config.yaml
num_hidden_layers: 9
hidden_size: 192
n_experts: 256
experts_per_token: 8
d_expert: 32
d_shared_expert: 64
hidden_act: "geglu"
moe_layers: [2, 3, 4, 5, 6, 7, 8]
router_score: "sigmoid"
normalize_top_k: true
routed_scale: 2.83
balance_loss: 0.00311
balance_bias: false
n_groups: 8
groups_per_token: 3
init_std_router: 0.0143
lr_router: 0.000632
vocab_size: 26090
norm: "rmsnorm"
norm_eps: 1e-05
tie_word_embeddings: true
optimizer: "adamw"
learning_rate: 0.00268
beta1: 0.95
beta2: 0.98
max_grad_norm: 2.0
batch_tokens: [65536, 131072, 196608]
max_seq_len: 1024
train_tokens: 572100000
max_steps: 4447
dataset: "wikipedia_en"
Below are experts of layer 6 (counted from 0) of a mixture-of-experts language model. Rows are named router (the router's row for the expert), gate (a neuron's input weights, with its number), up (a neuron's input weights, with its number), down (a neuron's output weights, with its number) and show model dimensions 0-95. Each number is 128 + 24 x the weight over its row's rms, rounded and kept within 0 to 255.
Before each expert's rows: a language model's description of what the expert responds to; "gets" lists some tokens that make up at least twice as much of what it gets as of all text. This comes from a sample of Wikipedia text that the model never trained on. Tokens count by the router's weight.

# expert 21
Linking prepositions. Prepositions, mostly of and from, after institution or title nouns such as Church of, Order of, Chief of the Defence Force from.
gets: "of ", "from ", "| ", "in ", "°", "′"
router [170 168 119 137 141 163  83 143 123 126 137 115 120 119 109 146 119 123 118 130 164 127 122  87 106 158  89 119  89 113 139 108 123 135 104 120 161  86 187 103 109 108 174 139 123 143 138 154 153 136  83 124 108 150 118  89 111 116 185 123  99  86 121 104 148 150 175 107 148 155 103 123 122 169 181 108  88 189 122 129 142 146 130  94 114 172 102 148 104 128 123 100 123  81 116 102]
gate0 [151 142 131 139 103 143  92 140 153  90 122 114 126 116 157 105  86 136 147 136 111 110 105 139 134 162 110  88 135 104 140  89 145 138 124 204 144 111 125 102 118 137 145 141 136 142 165 111 110 151 108  85 130 132 176 109 151 155 129  85  81 108 110 131 162  98 121 134 135 118  92  84  73 157 143 159 106 149 129  91 103  92 128 155 123 124 125 131 102 126 141 170 155 104 105 127]
up0 [128 145 135 156 143  98 128 135 126 135 115 125 112 105 137 131 125  95 144 124 124 123 153  89  94 171 162 144 110 142  94 153 149 167 184 119  99 132 174 102 148 101 120 144 107 100 141  96 123  63 147 104 108 139 138 112 133 143  98 156 136 143 108 122 153 108 104 140 142 127 144 118 138 170  93 144  83 137 106 127 129  98 157 104 142 131  95 140 121 104 125 138 127 123 132 123]
down0 [146 156 105 139 138 120 127 109 113 130  82 154 126 118  99  99 116 121 135  98 152 103 142 102 154 103 126  52 129 141  67 134 143 134 130 133 159 113 135 123 122 118 142 123 161 118 178 135 127 145 125 116 152 110 117 136  80 125 121 140  92 128  81 135 117 108  96 107 112 139 110 129 127 170  79 126  93 124  81 144 116 161 137 128  95 128 126  93 152  90 151 184 134 142 120 156]

# expert 57
Definite article the. The word the or The, usually before superlatives or ordinals such as the shortest, the only, the first, in running prose.
gets: "the ", "The ", "-", "s ", "its ", "first "
router [113 162 122 150 165 109 126 122 110 163 117 116 177 172 117  62 110 111 128 109 177 105 141 128 160 134 153 139 107 100 111 118 179 140 112 109 161 132 164 174 103  83 130  97 170 126 149 145 139 148 174  68 110 122 148  97 156 129 140 138 145 151 142 115 153 129 151 142 135 130 112 149 156 126  95 114 122 123 125 132 120 115 140 110 128 142 109 123 119 119 115 147 133 134 130 108]
gate0 [134 160 142 119 132  72 120 158 143 125 125  93 118 155 121  82 137 119 106 114 145 143 218  98 107 154 120 111 117 161 129  74 192 113 135  95 121 133 175 151  88  94 144 174 156 165 120 115 121 126  95 112 139 123 146 106 149 156 150 120  92 129 120 126 163 100 133 134 124 145 145 133 125 180 114  92 130 109 114 127 126 114 130  85 103 166 101 137 113 130  90 143 183 130 123 132]
up0 [121 154 130 173 126 155 141 115 142 122 158 112 147 118 101 147 139 151  88 135 100 122  97 151 133 117 102 121 115 119 117 125  80 157 121 155 128 169 119 128 159 109 148 147  89  94 153  85 157 131 164 146 121 139 146 159  73 108 144 187 144 142 147  94 170 126 173 102 121  95 118 119 110  91 153 140 141 145 142 116 123 119 152 131 118 125 178 109 125 122 156  89 107 148  74 123]
down0 [107 128  98 168 119 129 110 117 118 147 135  82 128  98 107 139 105 148 144 114 117 134 157 121 104 127  77 142 128 129 131 101  94 137 157 115 129 112 117 166 120 154 168 140 100 131 145  84 116 138 124 140  86 151  90 172  95 138 125 103 136 121 188 122 128 103 117 139 141 173 123 120 129 186 136 137 123 126 116 148 154 141 118 106  82 133 101 145 154 114 108 108  73 155 140 123]

# expert 59
Compound hyphens and prefixes. Hyphens joining compound modifiers and prefix pieces like non, pre, post, multi, newly, as in industry-wide, state-of-the-art.
gets: "-", "'", "–", "and ", "/", "non"
router [ 98 145 105 169 119 106  96 156 133 121 101  92 127  94 111 102 126 102 135 160 120 158 172  81 131 134 139  79  85 120 155 105 153 140 110 133 119  99 110 160 166  99 154 136 160  70 139 138 123 106  88 116  75 126 116 202 150 128 148 126 120 112 114 119 166 154 132 141 146 155 128 113 162 114 115 108 182 131 138 123  82 128 120 111 129 128 140 101 127 149  90 160 110 149 137 125]
gate1 [161  95 157 153 130 101 126  93 116 154 157 109 112 173 113 150 159 104 108 153 143 136  98 173 122 133  94 129  96 123 114  72 136 144 130 121 147 140 178  88 159 138 154 115  76  99 152 150 120 132 109  85  96  99 100 133 156 109 156 145 102 134 135 107 114 114 156 176 147  81  90 105 169 136 137 121 118 128 139 115  96 116 118 122 123 194 151 146 172 140 134 140  79 109 127 141]
up1 [ 93 167 141 101 146 167 121 141 127 128 120  98 151 161 121 156 152 161 123 113 119 147 122 154 118 122 111 155 153  92 150 147 126  92  96 118 112 108  95 150 113 100 104 137 134 182 119  94 158 130  95 118 162 126 128  80 121 129  81 155 127 129 111 165 118 151 153 158 122 121 121 128  95 156 134 108 146 137 153 136 163  95 118 139 176  74 133 103 120 101 120  98 144 120 115 112]
down1 [ 56 157 141 110 108  95 140 155 148 129 138  96 129 128 128 127 113 138 136 143 134 144 105  75  91 125 161 117 113 126 113 114 130 131 115 129 113 104 108 141 131 137 144 156 120 131 137 162 102  81 141 104 144  84  73 175 149 135 108 137 153 131 106 125 161 158 111 150  99 135 106  84 141 169 114 118 113 150 139 129 148  82 120 144 133 167 142 151 144  78 124 151 169 117 132 156]

# expert 2
Table cell separators. Pipe separators, semicolons and commas between fields in tables and score lists, especially after years or scores like 6–0, 2002.
gets: "| ", "; ", ", ", ": ", "– ", "). "
router [151 129 158 121 156 164  55 143 100 169 130 121 182 139  91 115  87 120 165  98 114 130 132 133 119 197  88  53  94 134 128 127 138 135 110 144 164 138 142 166 114 106 147 169 150  78 115 110 138 116 139  88 139 186  86 123 118 145 166  84  97 155 124 104 146 140 137 122 148 128 111 162  88 153 165 114 134 138 171 119 117 144 150 105 115 145 132 129  99 110 124 122 153 143 121 137]
gate0 [139 115 167 157 130 152 149 119 146 138 123  62 131 106 163 123 117 153  86 141 152 104  85 160 156 146 137 113 165 146 164 127 127 126 133 169 105 143 144  78 111 155  83  95 112 137 149 138 153 140 128 142 156 135 120 139 106 168 129 117 150 111  85 126 111 121 120 179 145 114 122 116 151 126 169 126 108  93 109 150 126 158 119 114 122 146 122 130 115 148 125 154  96 113 128 125]
up0 [ 85 175 131 171 163 164 101 124 117 146 123 158 162 114 131 124 111 118 149 127 129 147 143  95 137  96 163  79  96 139 123 140 153 118 134 103 162 142 140 155 121 139 102 137 104 101 131 109 134  90 156 112 110 180  78 117 139 127 173 103  83 105 146 161 128 143 116 146 112 130 145 153 133 121 120  99 151 167 117 144  92 128 136 135 119 126 137 131 132 159 147  71 106 119  69  81]
down0 [140 122 122 137 142 118 149  94 144 106  79 114 131 118 125 119 121 133 117 134 157 164 105 200 144  99 155 143 106 162 147 171 131  75 166 130 132 128 137 124 155 142 159 121 141 132 147  85 123 156 124 108 105 158 140 144 131 101 116 138 185 102 144 145 124  92 113 159 136  76 119 133  99 125 128 121 129 119 166 162 152 138 109 120 119 188 167 134 150  79 168 127 164 173 129 160]

# expert 50
Speech and labeling verbs. Verbs of calling, saying or believing, usually after was, be or to, like called, referred, argued, believed, stating.
gets: ", ", "as ", "known ", "such ", "used ", "it "
router [135 116 145 155 180 130 105 151 163 122 156 148 197 142 116  93 107 112 123 115 126 124 145 142  91 141  80 106 133  81 108  93 128 126 128 120 170 114 175 166 123 141 112 150 138 103 152  86 147 160 111 106 124 153 121 163 136 144 125 147 127 105 136 133 135 126 117 124 104 133  82 144 132 122 148 117 141 124 181 105 118 112 116 119 159 124 174 130 154 140 119 126 113 125 125  90]
gate0 [119 141 122 175 139 174 141 149 110 119 109 162 131 130 151  91 122 131 115 112 119 110 165 127 161 147 112 135 132 124 130 107 159 107 114 125  96 119 128 125 111 101 144 127 170 121  97 121 108 136 146 144 132 156 137 116 118  97 115 189 145 140 114 117  66 106 143 141 132 115 161  99  96 155 184 133 168 121 119 108  77 122 128  75 148  96 106 128 158 108 151 115  84 131  84 132]
up0 [133 132 169 119 135 123 138 152 147  97 108 142 118 119 118 108 122 163 102  72 123 147 173 117 161 107 141 116 147 139 130  88 112  84 100 140  99 159 138 136  95 135 113 131 137 128  75 103 134 149 100 137 137 101 112 139 102  98 121 164 135 163 118 139  87 118 141 125 135 110 109 111 101 120 124 126 135 134 106 113 150 156 137  81  96 132 118 109 168  98 171 132 126 119 135 143]
down0 [ 91 107 111 168 136 116 113 128 118 121 126 138  88 118 170 107 136 136 136 136 127 158 125  65 168 116 154 132 145 140 129 130 126 136  94 147 150  85 116  92 121 133 120 172 149 131 126 131 154 158 123 116 123 103 125 116 107  97 119 105 129 130 181 126  98 114 152 138 121  95 108 151 100  59 125 147 130 151 105 131 135  89 111 102  66 133 130 122 138  94 131 168 148 118 111  82]

# expert 7
Coordinates and notation. The N after degree-minute-second latitudes, plus math superscript and subscript openers, symbols inside parentheses, and ISBN or Votes labels.
gets: "N ", "(", "°", "-", "^{", "″"
router [169 150 147 117 136 131 116 171 111 101 148 122 149 151  88 117 116 125 111 100 125 107 150 150 136 145 129 146 101 135 114 121 156 113 150 129 167 110  93 142 115 142 136 156 123 156 150 107 136 130  97  88 111 138 110 102 118 116 155 106 108 121 114 139 136  86 124 173  96 105 129 131  92 120 103 130 180 176 159 137  78 101 144  90  88 110 135 179 143  88 127 133 164 117 140 149]
gate0 [131 119 167 133 148 145  99 168  97 127 144 126 109 134 126 114  91  95 148  73 133 139 148 166 113 124  86  90 147 103 108 135  97 112  93 160 146 137 101 128  82 120 119 159 149 108 127 126 113 147 136 104  99 174 153 133 136 130 139 116 152  77 141 145 170 141 151 163 154  98 119 124 124 141 178 121 136 129 159 165 132 104 146 159 104 105 169 165 105 105 130 120 149 110 185 123]
up0 [120 144 148  95 136 159 108 126 146 161 141 121 102 148 150 118 151 117 137 108 137 144 151 130 158 156 129 157 101 121 113 116  86 120 122 104 103 128 118 156 146 117 113 135 187 163 151 104 106  83 117 125 120 121 120 195 110 135 147 115 120 149 137 140  61  93 114 159 144 110 106  99 158 106 138 131  97 145 115 120 124 119 107 106 106 112 115 123 135 127 138 128 149 125 157 164]
down0 [133 129 109 143 163 129  78 151 115 124 144  98 101 149 148 112 135 128 107 119  85 170 160 109 143 105  92 143 171 140 156 116  91 166 102 148 135 142 112 120 112 123  90 149 141  83 132 148 112 168 180 165 177 105 120 133 107 130 119 134  85 115 140 141  92 178 125 145 107  90 114 143 106 149 109 128 179 133 149 111 187 142 128 124 114 113 119 144  94 108 159 161 136 122 122 162]

# expert 32
Clause-opening function words. Sentence-initial The and function words opening a clause or phrase, such as the after according to, by, of, When, Although.
gets: "the ", "The ", "by ", ", ", "of ", "that "
router [161 216 169 123 170 134  99 172 107 138 144 130 145  86 104 105 138 129 127  94 138  94 194  97 109 143  76  90  97 127 142 130 112 103 135 123 163 104 112 155 170 132 159 137 139 155 154  81  98 114 106  97 146 130 162 118 130 127 153 113 123 150 109 100 134 143 135 105 116 125 103 135 126 120 144 120 110 169 135 139 147 134 155 125  89 160  97 134  87 100 150 131 147 149 135 158]
gate1 [132  83 134 137 137 109 141 164 157  92 139 115 138 138 143  92 145 133 117 114 167  94 112  89 113 137 123 149  99 118 124 117 169 104  96 135 155 119 139 122 126 122 121 130 134 119 146 107 110 116  86 132 153 142 173  91 157 159 104 152  99 100 117 166 156 120 147 122 106 101 130 132 156 153 100 152  77 177 129 124 125 109 165 148 161 127 117  93 108 127 113 149 156 152 121 109]
up1 [ 86 147 113 104 128 135 136 110 103 170  80 124 127 103 120 175 139  98 176 133 109 136 130 160 110 115 126 134 132 118 153 123 122 135 157  88 106 177 141 160 140 159 151 134 115 158  81  94 121 152 139 130 125 113 154 150 152 181 124 174 165 122 135 134 126 113 131 132 139 119 107  98 111 115 109 118 138 113 151 148 124 129 113 123 126 123 149  76 104 128 138 100 149 153 138 162]
down1 [163  77  98 158 134 140 129 124 115  73 115 130 175 111 126 106 111 154 132 109 135 122 110  91  95 158 141 115 124 115 155  99 194 146 133 109 130  92 143 128 132  91 118  75 123  96 117 122 126 169 139  77 125 126 113 152  98 121 119 134 126 108 185 128 147 141 116 160 149 167 113  84  81 144 143 138 104 115 156  91 119  85 146 132 117 126 115 136 134 128 122 113  99 148 124 134]

# expert 35
Articles before proper names. Mostly the and The after of, by or to, opening names of parties, universities and organizations, as in of the Liberal Party.
gets: "the ", "The ", "of ", "by ", ": ", "("
router [180 207 149 159 167 115  97 194 130 165 135 125 133 126 127 107 119 134 113 119 123 130 141 109  83 113 106  74  72 124 107 111 139 120 142 101 141 115 138 134 164 153 138 170 116 117 144 156 132 108 140  71 139 155 122  85 141 160 134 129  78 113  97  74 145 112 137  86 131 122 104 153 153 131 130 150 108 103 110 101 116 127 156 119 110 156  89 144 128 110 119 133 123 115 137 144]
gate0 [107 157 141 146 151 138 125 191 118 119 139 102 131 158 136 100 140 150 128 119 101 122 102 115 110 154 104  67 100 143 119  98 118 142 159 116 139 134 117 158 146 113 140 154 149 134 114 141 165 191 145 109 160 150 138  90 166 133 136 123 131 122 142 150 135 119 119 121 120 174 126 119 122 142 136 165 106 168 116 138 120 119 125 149 145 146 111 144 146 169 113 127 124 173 168 118]
up0 [ 69 157 153 139 130 115 128 125 160  98 129 103 149  86 142 124 149 156  93 161 109 129 114 119  99 110 124 113  96  97  95 109 137 145 137 108 147 119 144 138 158 102 148 187  80  94 111 136 126 157 129 132 123 125 172 120 156 136 118  87 119 121 130  71 133 117 155 122 107 142 110 124 108 125 147 177  90 131 130 100 114 107 140 180 144 153 132 128 105 158  96 138 142 100 157 136]
down0 [121 178 103 169 108 138 157 126 130 152 142 107 143 160 103 126 119 182 144 127  86 149 128 106 137  83 162 108  95 128 134 144 127 112 122 117 135 166 111 130 147 126 118 124 119  99 101 144 153 100 134 176 139 190 144  92 134 100 137 135  97 168  99 121 101 137 122  83  93 114 186 134  73 129 152 168 125 114 142 129 123 136 137 118 150 131 131  93  93 132 167 171 123 175 112 114]

# expert 29
Negating word prefixes. Word-initial prefix pieces, especially un, in, dis, non, mis, as in unpaid or unprofitable; also stray short words like is.
gets: "un", "in", "In", ".", "0", "dis"
router [149 151 140 121 146 126 112 152 139 168 150 115 150 155 147 100  96 118 148 145 167 156 130 129 145 136 114 139  88 129 152 132 119 154 159 114 161 128 131 149  91 149 163 149 124 171 143 108 131 125 133 136  96 151 130  78 161 160 146 122 159  69 135 160 143 134  95  97 136 187 135 124  89 144 103 122 142 111 180 108 110 126 126 138  94 139 147 142  85 109 102 124 137 107 103 124]
gate0 [130 132 126 133 118 117 124 161 150 143 143 109 133 134 123 104 149 145 147 144 119 143 129  99 153 109 138 126 132 136 118 116  97 112 129 121 169 134 141 150 147 153 151  85 139  88 129 134 113 146 136 161  75 131 117 134  98 127 125  97 144 127  99 129 162 131 141  96 174 176  97 157 133 171 120 124 137 103 132 127 113 111 112 135 120 143 117 107 101 147 100 145 146 113  97 144]
up0 [110 123 130 128 105 153 108 150 148 150  93 152 145 177 151  84 163 184  99 122 114 104 107 118 128 140 180 133 176 112 141 107 120 106 109 153 144 149 140 127 149 123  97 156 144 145 162 170 121 107 107 117  89 103 152 146 167 126 134  83  99  97 130 110 124 118 140 103 130 115 104 118 114 167 136 149 131 167  99  73 147 141 140 141 144 152 104 151  90 124 110 144 137 113 100 137]
down0 [116 178 157  82 113 164  84 127 109 106 101 131 108 117 147 153 157 148 132 133 110 114 171 155 160  60 164 116 152 142 124 115 127 106 162 128 111 145 123 116 126 100  98 153 128 153 161 128 173 128 101 104 147  98 134  81 137 118 114 187 137 118 101 109 133 122 130 145 147 108 132 120 100 178 140 111 105 138 143 136 145 143 107 122 129 138 135 156 141 134 135  97  98 145 114 162]

# expert 43
Linking prepositions. Prepositions and connectives after verbs or nouns, like as, by, of, for, when, alongside, as well as.
gets: "as ", "by ", "of ", "for ", "with ", "to "
router [172 188 155 165 140 127  95 144 154 163 142  99 124 140 121 104 122 120 110 110 124 118 154 121 125 130 106 119  90 121 126 133 111 114 124 110 132 122 146 130 105 125 173 117 153 154 129 139 134  87 105 124 129 115 118 112 126 148 165  99 126 146 155 126 133 142 108 125 163 127  84 130 130 146 191 178 135 141 143 117 131 143 154 127 131 186 110 103 154 143 125 134 157 164 138 130]
gate0 [103 160 176 172 171 134 130 134 181 117 138 113 123 109 120 137 108 140 152 116  76 126  85 117 110 120 105  96 132  99 147 123  88 129 118  71 161 176 153 139 134 121 142 105 163  98 144 125 136 108 102 136  85  95 138 106 132 132 167 113 110  87  82 140 152 144 145 119  71 130 125 125  73 121 186  99 161 126 136 136 137 116 134  95 135 124 106 145 134 114 160 138 150  92 120 122]
up0 [118  88  67 114 110  95 152 145 108 108 161 156 114 128 169 115 163 150 103 151 143 135 177 119 111 152 103 158 144 104 122  90 175 120 131 155 127 128 130 115 102 113 107 136 111 167 129 128 123 120 111 102 154 148  74  93 120 158  96 167 118 124 142 107  95 118 153 156 136  87 133 124 129 126  72 168 115  98 129 121 114 119 119 133  70 161 141 107 138 163  97 126 128 158 150 122]
down0 [ 87 150 135 124 106 107 131 141 123 123 146 169 155 139 103 137  78 126 143 147 123 149 152  94 121 115 129 108 103 123 134 130 133 145  94 204 145 141 120 142 111 148 135 122 109 133 137 143 163 139 150  79 113 140 121 116 113 131 148 122 158 117 112 142 106 161 152 143 145 111 151 137 150 116 170  97 140  81 131 110 155 103 140 128 159 146 107 111 111 121  96 154 123 126  94  98]

# expert 41
Conjunctions and prepositions. Clause-linking words opening subordinate clauses, like While, Although, After, because, plus common prepositions such as of, for, by.
gets: "for ", "of ", "by ", ", ", "that ", "with "
router [166 216 113 130 169 164  86 145 132 141 112 132 179 108  94 102 130 153 134 129 117 172 179 144 115 196 119 102 129 123 160 138 109 108 126 134 154 115 137 131 174 107 143 132 112 147 113 138 106 133 100 114 112 173 146 134 134 156 177 152  64 109 132 115 140 144 130 119 134 152  69 188 151 128 172 121 139 144 177 136 147 138 138 143 122 151 114 120 123 132 126 119 130 125 117 159]
gate0 [106 143  88 144 128 145  97 148 146 120 101  85 128 126 111 124 162  94 170 111  88 168 114 110 113 109  81  72 133 127 114 109 173 127 105 142 153 110 155 127 164  78 132 147 152  98  79 156  86 146 118 138 150 131 141 143 119 111 130 120 159 110 138 102 130 114 120 127 118 140  96 117 170 136 123 127 129 152 123  73 109 135 127  92 145 134 116 113 145  90 128 134 121 132 133 114]
up0 [121 120 163 173 133 138 140 140 121  78 110 136  98 114 121 126 151 170 130  83 144 167 138 149 154 126 100 106 192 141 183 103 146 116 142 124 132 112 120 129 144 121 148 113 148  92 137 120 147 179 123 143 136 118 159 128  95 138 154 114  95  30 156 125 103 160 115 127 115 127  96 112 145 147 117 144 125 164 155 115 154 157 150 182 153 128 141 134 154  99 109 103 120 151 109 121]
down0 [150 169 116 134 108 151 139 106 143 119  92  89 117 121 131 137  90 100 122 120 137  92 134 138 164 122 172 102 133 135  52 112 118 131 176  89 120 155 121 156 160 127 164 163 141  93 120  97 115 121 155 131 116  63 136 122  98 144 109 109 162 150 114 133 170 111 144 116 144 168 128 133 126 127 168 150 150 104 124 103 104 156 134 137  86 136 130 148 124 111 145 137 133 147 138 160]